config.yaml
n_experts: 4
moe_layers: [0, 1, 2, 3, 4, 5, 6, 7, 8, 9, 10, 11, 12, 13, 14, 15, 16, 17, 18, 19]
normalize_top_k: false
balance_bias: true
norm: "layernorm"
norm_place: "pre"
tie_embeddings: true
init_std_qkv: 0.023
init_std_up: 0.023
lr: 0.00315
lr_mult_qkv: 0.7
decay_shape: "cos"
final_lr_fraction: 0.05
steps: 6084
Below are experts of layer 15 (counted from 0) of a mixture-of-experts language model. Rows are named up (a neuron's input weights, with its number) and show model dimensions 320-351. Each number is 128 + 24 x the weight over its row's rms, rounded and kept within 0 to 255. Numbers have three digits each.
Before each expert's rows: "mostly gets" lists some tokens that are sent to it at least half of the time. This comes from a sample of Wikipedia text that the model never trained on.

# expert 1
mostly gets: " N", " H", " m", " D", " F", " P"
up0:138129099136130134115167100171123147104148128121100159122146121108099138143140135115136158110128
up1:091113190140096097128133097124147175143114126154115129086110128133150138131126099100131114134124
up2:134120125130189092129105119153117097127111136118150160152157164089130133189127113163113145140211
up3:107115107154139121080106148113113089119140145133109139099184142147115140128171160147127113131119
up4:122135073124125118137112110162145097094117167157161126176099170163126100125098108131148114168134
up5:124118142098151090139170133098117121115163143162135121212163157143201097120121127110127106147137
up6:147117150139151145118163112151158185111121125091123118117105136156121117112134125139111152121139
up7:166100108105107131139149175106127091092127098104137124141111139107117127115132130090150103156159
up8:124126109100062122163130135109144112109146166096129092152132163151121094176119097143154106119135
up9:131151143138116156119130130100115128134083099133123143144154149110136131134115130085130080139177
up10:056135101125146118181122109160145127141096161147138116131122133111153127124141138138116144164103
up11:124105067143109102113139153114119154167174136121155120114104085086113096135151106098088149126089
up12:132114114080084157174103109088104099140123128149139111108137143143111097119128139100142134127163
up13:116113171131126143091114171188127141119111152135097134157174174088124142117144107118146134101106
up14:129124124107109120139136104155144120151112126165151148068147126149127132101162171139124166097160
up15:125136145115155178178067082109180129119120117101129103072135136134142124119155122122100101111094
up16:128160140161166160140144109085176136171105113133094203166172126098121142117124150097089190130107
up17:095087156124150155095126144126096132153130130152145121107153157161113138132147141161124118098098
up18:167132093093123140125181136140127147136106124106119158148127133161116097133109157123120141115162
up19:107101152173108128092133119105130164149114137142168115136106090101129130113124117120150147153145
up20:089131128082127107138135128081115105137123140128168092152107151110170115135145142124140100141108
up21:140139133128099082088140127129102099132111167164112141163162102167096108128112132127092125125124
up22:127139128172130144180160122181101119154129123148155139113113105132146117134117091145150105146094
up23:149113111125148159107162130124128111125137121114121165126140143081144130097117171109076176137134
up24:113143120094123142174109127109108092107144116131080130170169160162129106176117151148112147129134
up25:133136116132120132130135164098143126122098110150133145182110122184108091145149145155138133099118
up26:107114141124133134118167119148107105129096119143142127105147128117146137090149107117152139149190
up27:131153157132132121114128128124159149113104146128134126154101088123089115079144109166106122122119
up28:145122137094103132138144131130075138147140154136121102116135179089158155145139175112129102080148
up29:096105156144103104087091111168111099109105131154127097101139168124098150095124146154157142141175
up30:119130127161160114122104084145125177179127123133156146125087128129136113117088092135114134130085
up31:125103114165123153116163093181091148114134137081107139150110112117145149130132150072120095168099
up32:148138147139184102169109102148112103157135150179145100139148143156123135160125149121114102113143
up33:165099117126126137153091132125118169167155157107159156122131133139149123161132130137115145132133
up34:088125129115101119103163089132140117097162140105160117102135105141154126139119144126137147121154
up35:110107089170099127090125130137109121133143119137123123169153131091114126143120139117127120155127
up36:119122158176161126156111091147131168122136186094084140135125075132124092104112088123125130125130
up37:100138100131150136131142163148122164068104108134148147155110163124163084132080108107124104138097
up38:126135106152124137139123121148081123150171180131128120099110106131114139132132123111159107132100
up39:146133113147131125152126101179167103146147134136122139134159144116135113152127112085107128128159
up40:148154095077115098143082153098119120094178142129103157146133109111105133082112125108120129113144
up41:127125138162143125169154090179129125134147128179157159112083149154183123162138118140148144085123
up42:167083109131113080136117102141164167156122116104127148122096152116148147154131167128136119110106
up43:119146119143133122087158144116134108123129132170156142175094069136150070126106165177121121141116
up44:140142111133106124175149136138085170142192135137153127138149119151132096109150123132164132169099
up45:121085161141112142120121127162117124155109174086090130144123159158144122183137105160137113147104
up46:152137136097152086138154092134108159134127127135138182090133122101172099139094120142128123106177
up47:129095159117135145144147139107151123120094135066140131118124140150130123138104122105150146147071
up48:157166135085150102111119081137163089158129109118103086131133119102115129163172096142180175108162
up49:120135110176123131131113162119103116176161129156111135138161121134141142130181131132128140133123
up50:156119093145112121152134157130120133111184162085161104167091133170105157188147141136146160151107
up51:143116165144093142113119085123157114120119103133112126104138098146126109089119100143089143146099
up52:134135114107120152151135163085138089157107091107157103133109136180134096077088129148139115143131
up53:151081099149126167102131133156155144109143140133115140151135097108154141153107143110141123171187
up54:102122105144173101119098125125114098145148133102083110142156109162104140167161142107126078164148
up55:144137189108138111132112076123107152097118142121107085165139171168114147153120125171137179133122
up56:165119091119102163104140156146081147160077155151139159117129163129116130121128156181163122125084
up57:116176121111131104115122121107123153142126134163150122154086094116093133124134120102096136091159
up58:116122135077145140100090174140136132144110113169146072124087132080137120147110093152164099146158
up59:109130127139134152098111167157130092130177161139169129097134156125100113111104127108146132156102
up60:118128108085083113146103121125171107121091146134106120178119109153124147160091146157144106153172
up61:128144097134187188121117105181143161152134130119117129129176128094133116157120159132127162147116
up62:143150180145132143128126116105116135110125090138128117134161117086182086109133098130122095123122
up63:111113148151156090104133104135161088093110148105117135165143151147105144163130111128137131142118
up64:143124135127177154149173095127116168132150142187126096168111129139146121126157159100158094121097
up65:135103158154134123094140100130069150129129126138093123166108114118128127136087144145106128159089
up66:083136152118102143119119118109118150097161100192114141118125105097168139098139101118148160126108
up67:106107123149131133138118145131152119105116105113149123101149127121177146075151106153133147160133
up68:116149140090082115111119109129143119167157144081097125136091140115139137138141140105118104140129
up69:152102127186154173136146150145136129146100125153094135141132131123113108138148108128125120135130
up70:136161087148122158180125105138124121128124103135132166074110148155137143138158121111110116129120
up71:121128116140130147107111166101084101105121142156136141134115123093098146097100084096100112171171
up72:148108123108083118104161159094116110151145158142154146132148153142102096160142163111121123122138
up73:112105131106130090146132109119181142088123162132141090120107105113086178132117102139127143125108
up74:116130126130122109113178113082117144131119149129144141132150151082126146149134157119154134138119
up75:111129093102115113147157131090147146145121141118149192134143118127116189108152146086116103118132
up76:092117108142111148121106126109163150147128123116110138133076149127126143162147095131115093138115
up77:127150099104065110139178135151111131153128121126136101125117139126137158156133113117167093107123
up78:111142095134144125116133161128134064100127117135110126167129150108145151154134128122137076128161
up79:103135134106082099109116107132127118100093118141147166144133131137115130099130118083172102138143
up80:083152094108115095107127126147110123110102115094148150111129152135124131158169112139142120121112
up81:163099099093097097095135114135108073111168164134118136113129135113078129109112089145144146124163
up82:131129162094147129132156091138127134136092156129179138128096084135105123155124118139142162123124
up83:160112114146098137168157106174134155154115159075131114147129130166126151147169099099149131106157
up84:096119079142074121145122138158129167147085074136208140163157109125110124146116153126107188136119
up85:132100139114123167094140113124117132104147163162117085130118139163109133158138137139150112134157
up86:126087113106126083135145106159061082108146112133121125147146135088139121161134116180082131141105
up87:136104117103127109145146102090108141137106097148108111121145146158137134119123089139106097147142
up88:162098146155177130145133121131107109117119098150128154112143115126114190133121110155102127105161
up89:110206138116116168148145200133120152148073176157124130128171123125134099143125160134115119143159

# expert 2
mostly gets: " University", " life", " area", " District", " people", " government"
up0:144139166133137143099117147165122110120108116075101175104101171126154144142164144101108103107162
up1:169140117135070116107140140151112111125101157156134139160105144135161104090147127103128116134096
up2:128147151115144133131129107144117108134153129141078122138127155142128163126099105144137096146146
up3:140139133156130148140121117141126121104172143098128157128112163104177194114121108145124121116154
up4:147143092138117153111112118124121135166147148113134141153155140118183137158134113117125135141123
up5:138099119182094131120148160139106148099099141155114156103120098135135143163092165152112170159126
up6:128126124076119140123101103162136087083124118150150123152130158139138138098162165156135161157130
up7:143143109123146163123119108120126159128156151117129086109131124121171108108131096102125114099130
up8:133106164105169102141125127161122181125134121154114150132129133145157076148146145094093119123140
up9:146115117103125173137140129141147099138110172111087159142114117142130100120162120122092161135139
up10:127103131055094164157114141127136127127149149153114110140153138113112163153118157151127128105108
up11:107125118122109144169113084155164167109154157140136102115142141153168117129110115119128088141145
up12:145137139141145119123178154099071114125116134112119133121112101129106119139140130118125115123104
up13:135128110089145100144124163134101126113156121143137112120167121094147162131149128116114106146125
up14:125149103135104153137146122099087147121141171128093162161161185145144098107129115106088104129113
up15:138136133130105120124100136115154109106110157094145086125146085128140085114088119159083146158161
up16:066094159145121094113097084110141125166116163120126160110126164110132153136122106123070139086146
up17:110138115102108138108151161144134109115131122151089122142137111107119144109168137131105053145122
up18:109105107162112147114080139128132117134141096140135165156126069114132106085111126078159098135113
up19:131135099165142123150120151152149135113118101135142088171121128126199117183163148143159077128122
up20:165121099115137138103153112116163098097140152122151143179113135124139112106120119137097136128147
up21:145124124132068107144128134150051107153157169151165093135118121124087147121117106118104086113110
up22:133112128159122148084106139162146116099126136115121157105116127163146122113133150124132124158094
up23:116140121111114156133103157124155114138093126127135118114148106143131085124120106103161123103167
up24:124107157110126145160137154196123081103099149131110140114130156113108127154143133105115103153096
up25:147123121175110101115157084168139091144124139135159121121123132092102109113129160118119076107115
up26:147143175138109082117140136112112147138132109127143091136129148114136094120195138121133101106143
up27:135117173124131108182100109148132124160136129121137104126117123108126142133163122146143133122122
up28:142068100162138133153142075149127111193146133162141148112137166105125107090149147100147152106172
up29:182144130125093133125110142175121173138117164127155087049136132108115105109143129087142167133128
up30:151155184146103137117137153112120108115087185126149132133159133110114119154096167085129123147071
up31:142163124142142123123132106121095178115135169124130152077087123148175060170149158106115126111116
up32:117097174135112122133138123107108076120150160123104135141125128135100136151127166153087135162123
up33:104169106102087091154125132118147151106182144130129100116119146160128073141156156096140113146152
up34:141120142090138119109102106120164124143113105108174170150157139120168122133131121143137166161133
up35:121113163118127139060094132083135132114125169125175103102165137146091120156110150174116171112128
up36:110144108118110141086108095124142088149167105166139148120132073157086108135092122115154133140110
up37:114130128161129104132162131137124112122117149170113124140148108156121134144082142121115126118148
up38:138141147116154112116138109135117163110116164143172148174149148132112128144081114084123134121067
up39:152145139134127138120119181149128116162120165135097159109142120168135070176163132180109155143131
up40:110127136156104144125157148165096085060158148125140144095106134119147166095134091125140087153149
up41:100113108083126101155149133143096167111163133132150129191110168107136110149142121143110140143172
up42:155140146153142114115125148109132103155137107098118107120144118107115141115122133149168084137121
up43:167142163124109118127151081087121098120129105178144146093141131098088098119094126146120114129136
up44:146175156143140130124112141096090156063105163139136138148115133177161095131120149135113097163134
up45:116119138139144114143121143086139161139128150155131157110182131153075144114173131116151087110162
up46:161099131100126166165151137096128113134106130118131192124117145161106159162114149131140116134111
up47:133131142166101125118137150127124107139143151124133158129155082145135140155105127104128133131102
up48:118101130151120095094155131132145122147176151132109134166158106149134158183113115120120069118120
up49:086101178150109137108111134096120139115097117120143126149129112098114106123145135129137160174156
up50:084130108061100129135136119110162110139121151151154097147145114113116110102124176111141106140122
up51:104140097155093132133112109108173159088166145123161108114113145123102087104107100085116134129123
up52:171080143154102118147084145127139128151124150150113129163120150145087102186109125180132125097139
up53:146164125136095140138183133138102138114178124119127133106134095129131144128109100172111152139140
up54:132108163147108150139116146156101120117068153117195159119134140185109104127163147091118132129174
up55:089103209105115143138130088124154095112141115167117124141103122132135148169143121170119127132159
up56:114155145109091128133155153116134114092138135170099141125129156156142149165164119128115112144088
up57:152136108121132140160084118104097113175100114117126123105153104120127103124101137098172158145128
up58:071083135099154161112117162106146144152104138079148155108139145132139075157100129152076099182144
up59:149075119119100118124133119099110090099157154155168121122141114133135168125113114115108076099149
up60:129133162118102107131199134095117132144095156109093138093175121149119088132143143109146109108132
up61:109112132171157118133158118073122115100157135082101103114132096130098138122113173134103117132123
up62:117142153125154123126126154115120105141124144138094141086122158116194093123106107109155101132136
up63:130102123145148110177139123073114157163136141101128099121154112119129167153146146168101089127120
up64:131162141100084141159123120142116157098138145132139141125152147123148120100146121124127111154106
up65:144134144097100184154166189106129124114113126108136124131141134189080120124148098136113145170127
up66:110113116115129123162166171154089150148110127184179147103141135133124142126097101102145090152157
up67:122131174156150167129125156158133122077124113137131127140131111128122125129197100141153116130127
up68:137058131098102115139100115111132135120104128146099137150116125130158080091161123134094121150111
up69:163129126121114111124154121147156149177109136133152179156087109158116123113115107130136162139130
up70:143150139050143198125127131156141112148119110125127123113087153138125127092080150110086114096133
up71:149133119154100139164152185121127156110158193117148161123141110143114139142121110109108113120092
up72:139107167126103163130144142111129131165140147110163131142154106176117166176084126078112134099152
up73:161067115205148147140119164152127186125167154133147145164150118139110097170144142117130122087140
up74:107165104171148133128169120116098054154152116137111149120155140124111164136100151123095128102095
up75:129153110120154134152110122145161131141161133176183138105161133121092149126134102127065105110084
up76:175154153133122108100129162097144092048151127107149095133132119110109138129096160114120152180127
up77:145133088098134120088135120124141136142143141133115121105135117130127162116099180102124137105183
up78:133111102170116136140138135147127116126138157138129170152108106096117113113116151112123132089075
up79:124148155127147132129113083174120163135108134114166110138107147092133135104093132087119158097151
up80:169113097095140170130175134121130170174133154120112095138113179148143122101127110124159082127122
up81:079123149114087125153140140132128090136099124129121141159135160104135153121146112158125095159136
up82:144109120121146075123113124131135111121112135128123160157119113145119112104107115135143094129126
up83:150114132150143107127129098123145147146161109133115115164145131084129118116127162107143135128169
up84:194106124132146138117101143157122114107108137169161117090123148141084123105096137110116162101127
up85:097095104157147110114115134069127074109114143112102123115142154093127102138145118144122089114118
up86:164115107116124112132111149118129096114105160114118138086180096121147165137114120105102172160103
up87:090156121115126108107136156119093095149138135137113135136113146136116137160136129173146105156142
up88:146163142115132069145095150117133108125150169132127104154100158103128115129162122144154136145127
up89:121102111129106112112160115150139184140113161078111123136132129180125136131101121100167106128091

# expert 3
mostly gets: "″", "′", " ===", "°", " —;", " ="
up0:119141125096153078097140137146143129114112131114171138090105160155138121162111114090161122160091
up1:164126119105075161120160136115105105132130097203104090103144104147137131122141109155122134132161
up2:123134104092096096182110125143156135117146132145158139164121149127117103133121120096150111117103
up3:158140127165183150120102138122130158121141151122159106150118170136115105122126144130135131160123
up4:153133158106093134144109169115116110112121115147184162128131121126137136112113113126099097125109
up5:121172159103142117131168150103140134116100115100117122137064094120123088112149117125141158140156
up6:109151091115162131158145095105148106093091147093156126151148138111093148115094140135110115172130
up7:157098104124167161166129056111173134087109125116122147132117127158120115128135136123163151124160
up8:151125108147131148134173137085110082108108128148082118167180163094147129057104122120133047144150
up9:135103144135113126133108151147093108096131123143149159091159158166120101165107115101161106139161
up10:180134103137149129120131176137087151130172123108209141115150122125171143113134141130151127132097
up11:153111132144103138154134143125133107134154171125155099116125112105148140112146124151163158146098
up12:105107124142171123090170168098167129087115161121144123121138130079151088155146119093158146140120
up13:115121119155137084138162137181122160070134102153138132111142131097133130128117124112120167133084
up14:145117102142129145157140168120113144108143151162152134150148141145147197120144104120108113147135
up15:151104105142105139141117136069146149101101141159153142107104137092168152170141119103128099126130
up16:081118114122086158071103122102082132087106150145141103116152114117109127143119140133164127085121
up17:119112140095087127092085096132128069117125124096123127123099176148113093102112141154113115118126
up18:148144145102128148113136091106155149131149129082147114133150078112156125132152168148126124106111
up19:081151123107102157147114148117121142118149132112151124112107143126113126122113170110147109142121
up20:133147094153103105128132123138126188153107174149146129140128137151172109143124088141106197095074
up21:097095119159112195130158141172126128125075131097121096148122153159145143105110132129085137103109
up22:140144093158173120116086129146136122134161111149118111138117135132157107156100112111073106153143
up23:190120127108121112121099152117118114135117127142099141111130087158140145128140090095112100131167
up24:142164144140080119085171131109143132156142149130126171146097077121106127141129144084146140123123
up25:110170143093131141174123108078072154095131131167110157152155162133139131134123074143117080143119
up26:120124168151104143107126102093132103106111117127104150110148098119112084124110091122163179137124
up27:137103125157149116096128093118107124118142134167160155129139108100114089123114135124157136139156
up28:119156142142136141110145132139090128153101132086113122169112131167119114145118126149157129166162
up29:159147133084143136107187168178144113102122141159153162102123124111136129115142121129154091135174
up30:147151132124106099133105138141148170120136137108115099129148127137098147133115114136113103139096
up31:080123128100115122126124136094127134124135153153161099109098065127134135159136135101132138121118
up32:130143174116174116163111143157147093137131093154154124130157137138084123129138102094156148120118
up33:142166134137133080140099109137113117142148131092143094162121085174138140123141077120098081141127
up34:170124134155150145107162127147109126141115093126141107122106107114139090112072125127111127139152
up35:123125126159098103105096159160161153167110132141133112117096079187133113139126128142137164140121
up36:118133129107135125157121156085140128163144130108128115160131139131120120115154104162139100129120
up37:142135130126139166112139130123120127119101133175133131125133146130132091109107152137145106127098
up38:100136099123117097123088098148165107095139174121151124129096122113107125142103120092112171129155
up39:177127119136136118095136124110110121100135162138119152105148137128156136154168110122132113112116
up40:104114120145165099147112141124108183138177145108081092097099174161111121132133121100124105082120
up41:162077096145172138149072082096105105084130146137119149078111096141113075133154181145091170129165
up42:170122129099127143143078081104115154163099114124197160135126086108148109121135127148149111148121
up43:145110160127089146102079162129124144124148108131096170121135114094110143116178132100091114087171
up44:154167136123140160138096099139166212105100169124128131129111135110131150138105142118144178138115
up45:146092133094096083152130105124129170114099152134133141145101171120122104117157100139139085143119
up46:153129136143118116138147117125128106144155142114100193102126097125147087113146104134080101141124
up47:142143115122172138126121096097101140124164135188158156095155085163109124155176132148100114136098
up48:131134154164127137113113111152105091142117118120103150107149135107130126145115105128089112139104
up49:159177169130150132144145155145122115087147179123164134159100138087105127114129134118139108078149
up50:104107131119170119132091165076122149135121170090168085152131155145138125124156151120099122116156
up51:139146130106135124150125114169150122117133138166142079130158115145155146113120145118135115120181
up52:139089149154144116159115130141134173119105098130119167127127090105110127108094116120155108110123
up53:115106138145142165125082160117144110113094156124138117113114132184046146139133147133152141112133
up54:103087101138129148156082141137134130110111126132174096144167085140094127147114165144141146111072
up55:111089144121150104110157144156092151150100182144108147138156126156152122177134111129093134147106
up56:134117143099135109087122139116131159113138140099143182124158134132145162108111077143122178155146
up57:122110156080152151084132087145136135180123186088143097110147106096112114151134153159172154156084
up58:133160151152191095105180116104110137136141115172161160147161140139124131104143165110140147106144
up59:124098143151118143137119129143095148143126119087075107116136111092137116118149148083163130147137
up60:124112129116101147116095124152121121160148165110153136095131128129135175130163115100146081124128
up61:106129151106095113121132129129133116144139116133107107174175118136151151162145121132119131131137
up62:131160115100132187160186095156127111118151156131120075100113088134134142135161133111108100123122
up63:122172112127092158113111093138140152116145144174103127125151092157126120129127141142140112152138
up64:164106151113188128153150128123140130115145184126173129145105119134087133153123114138164159148100
up65:168130128121133127113117138113138172163144152148096151162113114133133075125148156141114118114122
up66:125156145172147156138128121142131141148138150142127140107134118158124124135109101106151116098098
up67:157168115132121161134139133106139117147117141179141114061168168119096140141096147157109137134125
up68:181148107123114136155142127158147090183116168130103122137179110107107157115112149120140136074185
up69:143086166096103069152095134161123161116140144129137163140149130122136131164121145103180110113120
up70:133132119136138116160120114119114126129161150134111087091113155109121098144161173104143079153127
up71:113123113127114148147132141122117123160151133122133116145127100154157105163164115111136107143082
up72:097105164120121135118187081129133098127160164115144116100102146159117135136154139112134106130153
up73:169093083170109143157114180135131070130149123080158120140150114163168155117135168128159072159149
up74:105112137121134127118105082122114113121103092114129128101118125135157149126111136138130112124140
up75:110107146137130103198142163132145173128130143154097107151126136112140128122135102134133160098127
up76:163142160172131086145148147095061122142122145151137116167094098138093129084095144128079111136117
up77:125144133141144116141117119105181153075151129097117139070074143148138146137134084154147124128143
up78:150103108141128126123060123134127100096158131116082132091113136119115100134123130114145119150132
up79:095163125082065112147116135155142150141144122131128161116101134076136116124110104135132113126143
up80:119086120123114121132184111100170081105133152124181144096123128147170127163143130123123083151151
up81:122130125128125081112125143141081126143083123162133127141149109139141118104133129141150130194127
up82:091118138166135147150120152134143102135114150108129102102118136137100092113126119113105091122159
up83:113133163166157137127119132113122130095168120141121172161137119171144103130139197119067126172124
up84:131116130144121148133119087151109110134120118102164089146086091156089128126132100148113167140128
up85:161131118143095128115158113126143136128150119130104130129126133120106117103117087152143142143136
up86:120134107114138118140150114131109137135112161117118140109121135153150140172135146158120136140168
up87:149120127135151101106091141124114118151117135129122134130155180115117154107140121133109176160145
up88:115159120126113144114136127137118138109070106098109122144186130132096120134101151122103135137118
up89:138106163140114155141106129139122135152070126104138123109116165128120150122176144148136135101128

# expert 0
mostly gets: " John", " William", " David", " San", "\".", " Robert"
up0:139179135152091102154107105127138110122149113113084136166124187152124127093152089132125135127122
up1:116111138120124167144139130142138088103121111095119116101156152162087106132144152125160157125099
up2:123165123143132136136140125097127097050091142157144151141114104133156135112149139112173155144119
up3:117099147113116087134165127116136130117126129111140124109111142145140152142137098130125114143146
up4:133108117112146145130145117156113159091177133164108116125181131139144139122142117139083117104150
up5:128154183087121131125085111127139174083129133089123144089145151115163161134142168127124141143160
up6:150126107126154144176147154141096132133202117164118132110148132117138138143109140130124132162119
up7:126195146117131136140121137157148156130134142145123111120213151131205119078142173139123117135137
up8:146155096113125111104166074122117096126152152132097103112140126093132089126172106139085135130133
up9:119128110176127115141125136145162099085167123101111089133177082127153116106107122148138116125124
up10:109111102127171105135103117157123118166168114140159174112118139153138142071138190116152143142123
up11:148120148102092138167135150114090139100111121108117106189160152142142149157113093132157126172166
up12:097120113132126147149147159110107139099131135137144149122124143116153093134083137121134150137102
up13:076126135101121118124110147102096135112077110136146175099127089099130084130111171175158143123159
up14:091161185117117151144141126194123118150115158146171123120115135165142108114182165140105134122122
up15:167152137128126145109130125130137141127133099170101123148132085116128116108105163124131129099099
up16:106108151105162144137139145126114137141122100113111092141174129114111143145122123131161113154171
up17:078071130173122106143139129113067099115103126125178067147172111104153118132088097149124109160076
up18:124117117122126112108119130165082160107094147134116144147140128122161109170177054139153135188128
up19:111150137089150136137148092116154120130114106110067085102162113146144099119152100148089145142191
up20:126157141129109170153099131118095138188133129101151124162111147132158085121133121110153114129117
up21:120134104153132111133149077164125126158154122088151094103116111151131127122100156120134178111135
up22:161152185137160111117147116134147128113131148116131149106134121117126109160100146137149192115113
up23:135119158129099099106125124134124126128136129140131119084145140158118147104129135134134135109139
up24:116121105177126132107125122108120100125123099121076133099140150155155115160101171150170128113121
up25:111120112136159124134100151113115147135101163167129144162101133111108151129116127122099126166134
up26:134119133150138124078107136147109149136110111136111144109126136135178179103118130130134130124145
up27:135135145092122126129138099109108112117120113150120136110158176127149109092130124115122081125121
up28:089114121100127142123123128080127114143073147139177180094139100095101106107128154141112129143175
up29:124176119108160148167136113096151117099155158093130105117111156131155119113137129092149159152137
up30:143195152119156138179126113106093158147139181076121150155132130094106109150097137136128128110147
up31:092108132137140123118164150135113100156130171111149100188100140080126136122128104149153109132086
up32:076114127153130155095172107126129096128149172123155104119105120116118099119123127100149144126178
up33:122073140145133152144119128159128142175143128185123133176111133137117151132170137166151136132129
up34:134127130109129118144078140136133078161148151103108120131098152169092175128125133112145137126123
up35:149128137120086150131085124133194124153070128124134139160071171135100063162116153116145128136147
up36:129101071155100151126121130157132140144083107139136142138155119089091128157162128100136117121174
up37:092140144142112104147131147110106136147110102125102102176111136109113181118072089108122114138112
up38:168157123113130117156129163108129107139165147130198154117127159139145133156108128163104161114124
up39:084094123103111094146101124132135157101094127109135178105148124092121143081110174136151106088114
up40:139111119106116136151135101119151131141149109092107095157118119092126099151107111136101145138079
up41:130143110150179105116162147103148118127106167089071155121094151114121142151146141122117111149143
up42:129159124128124146143112126120139106115123145125123110101165132102135111151126099103149137155132
up43:130136120119106126127146148118073138126131160178107096128098107174115126144165112156108196153106
up44:120131131128140105080149113071159135171156120109110170142136103131111126147141163147127173113139
up45:138131137134088127121151148166150152143135124124154123155118119131118111131131142118119144156155
up46:131122129089118137107162136083150169092147104098135169159097083125123117124143086135139095117126
up47:115159119122116108126110100074166125157166135156111123105152170129121150137173139111128151089079
up48:164123129114139148110108107152125142136148142124106169141096132152123135144136158135159120138133
up49:126120107078109141139096088095117117150138171141104106113137152111158116106127125124126105145163
up50:132095150124115147140134086117160124154098132076114139123143124113140151135111161090108128107128
up51:156120148120157131124129098099125083170120145154137119161177105139121127109130133127095124123115
up52:140127149138134157160134122126088145136139151127115100155121133136134146116137151138140136117135
up53:144110138132155100159125151132127167131110125139100130126134119116152139154153103105132115108097
up54:137140183145147138127093113072092098156136120125084182046117135118116100088122138125190134153138
up55:179135150135098113169154130163128141127127137137145107103131101137154118125134138102107087088136
up56:149109114102137138102162123152134100166155105100122111151131148160120109136104127114156129168177
up57:095129128136174131141134155139123084128115144127138119130133101155142168066094119103090122142145
up58:130163107139122155150089136132084127125138126130139169184117130117107147135141132167138134159115
up59:062088123151147148134070150156148185087151105170138159122109060114112157141148160119151111124151
up60:143128123138140114097166188128116086160138129149117143130104108108111109150143147103143132126156
up61:154124121141161147137075102134077154130135118134121109089096107117168077119124161111103133160109
up62:108108131098110121150101137161145116127140133121114145168166067161160125087110114103140106064153
up63:107116122132159115123169141095137101114118123137117137104169106137119124149106133131156155098169
up64:153163137141120122135137081109110101132140137149104141207122148121097119137127140111096145124165
up65:150121146131121172127096093143139111116098109176113124124129071120103109128116095061140105140172
up66:149108167115147125122115170097134122094055122183153119126102122120121113154138096109134124128108
up67:119120116131137148147173155109160107102112183100107078121127128096134145081138131155148146169139
up68:178140146192137135145127116115125108143116117133129168095133116160111150093102127104145111124124
up69:121136178120145139126139133124103125161147157145152100120093101145142149152153094088134125116106
up70:113163106130133073105156137140092127129142158155159134109130146139135070114109121140163132152133
up71:127131108097094131146114147113149124152113123146108115179122148170121129130121130146128086123090
up72:107129147088066105155080121110139132120167169132121143146103151142142148169102141151114110161132
up73:129106096163127133153141134118144095132107148148100158089141130125077152123180126088126138101138
up74:087073114147165105108150114139117139118113136127116110089147111145170126147114120130118069134134
up75:130126138160128131152160105123089114094118131110108094115107124132060098153115137159152107113175
up76:124081153168157116130141108097093148150144153145159105142134137115126116120098157090124104127155
up77:134144137118123075076188086143123082128132149096088130129184151105139132080101107146120123140125
up78:130118111122117109118156112123087154150126124141093155094136161145127112115163129184112126157106
up79:134134116123166117101079149139129136077084155132131108142108109141135150063154117101150117124141
up80:136102135107141159142091170144121124102165157168163118133154149146148146165191138104143108177113
up81:109134143138142109120142154140136091125065146147139113114131119116132156094123127132113116108134
up82:136194156188128097140087124112103123138169130109083136104155160166111132133156122163098095137124
up83:139131120162142151161097178119135113128104098141071148164096148127138172133127157137121130114123
up84:133115097121113115119137138121129142087124159144150141152145111080125088114147136079129171132119
up85:092101129102180149147122151143121116122107134108145064130176117135078120083101086137150113126139
up86:105126156167126131116106157175121098108135132105168128192157168099114114150107100096119120111110
up87:151067126113104120172147138153079136174109122139138134134129105134150125123147131084139129124187
up88:113121126116118103145157169141129110125153129136091113140127153158119123158171146129173130137127
up89:117157133112088107079134125149135122133154117126142123098153140134139185155109133128128110118096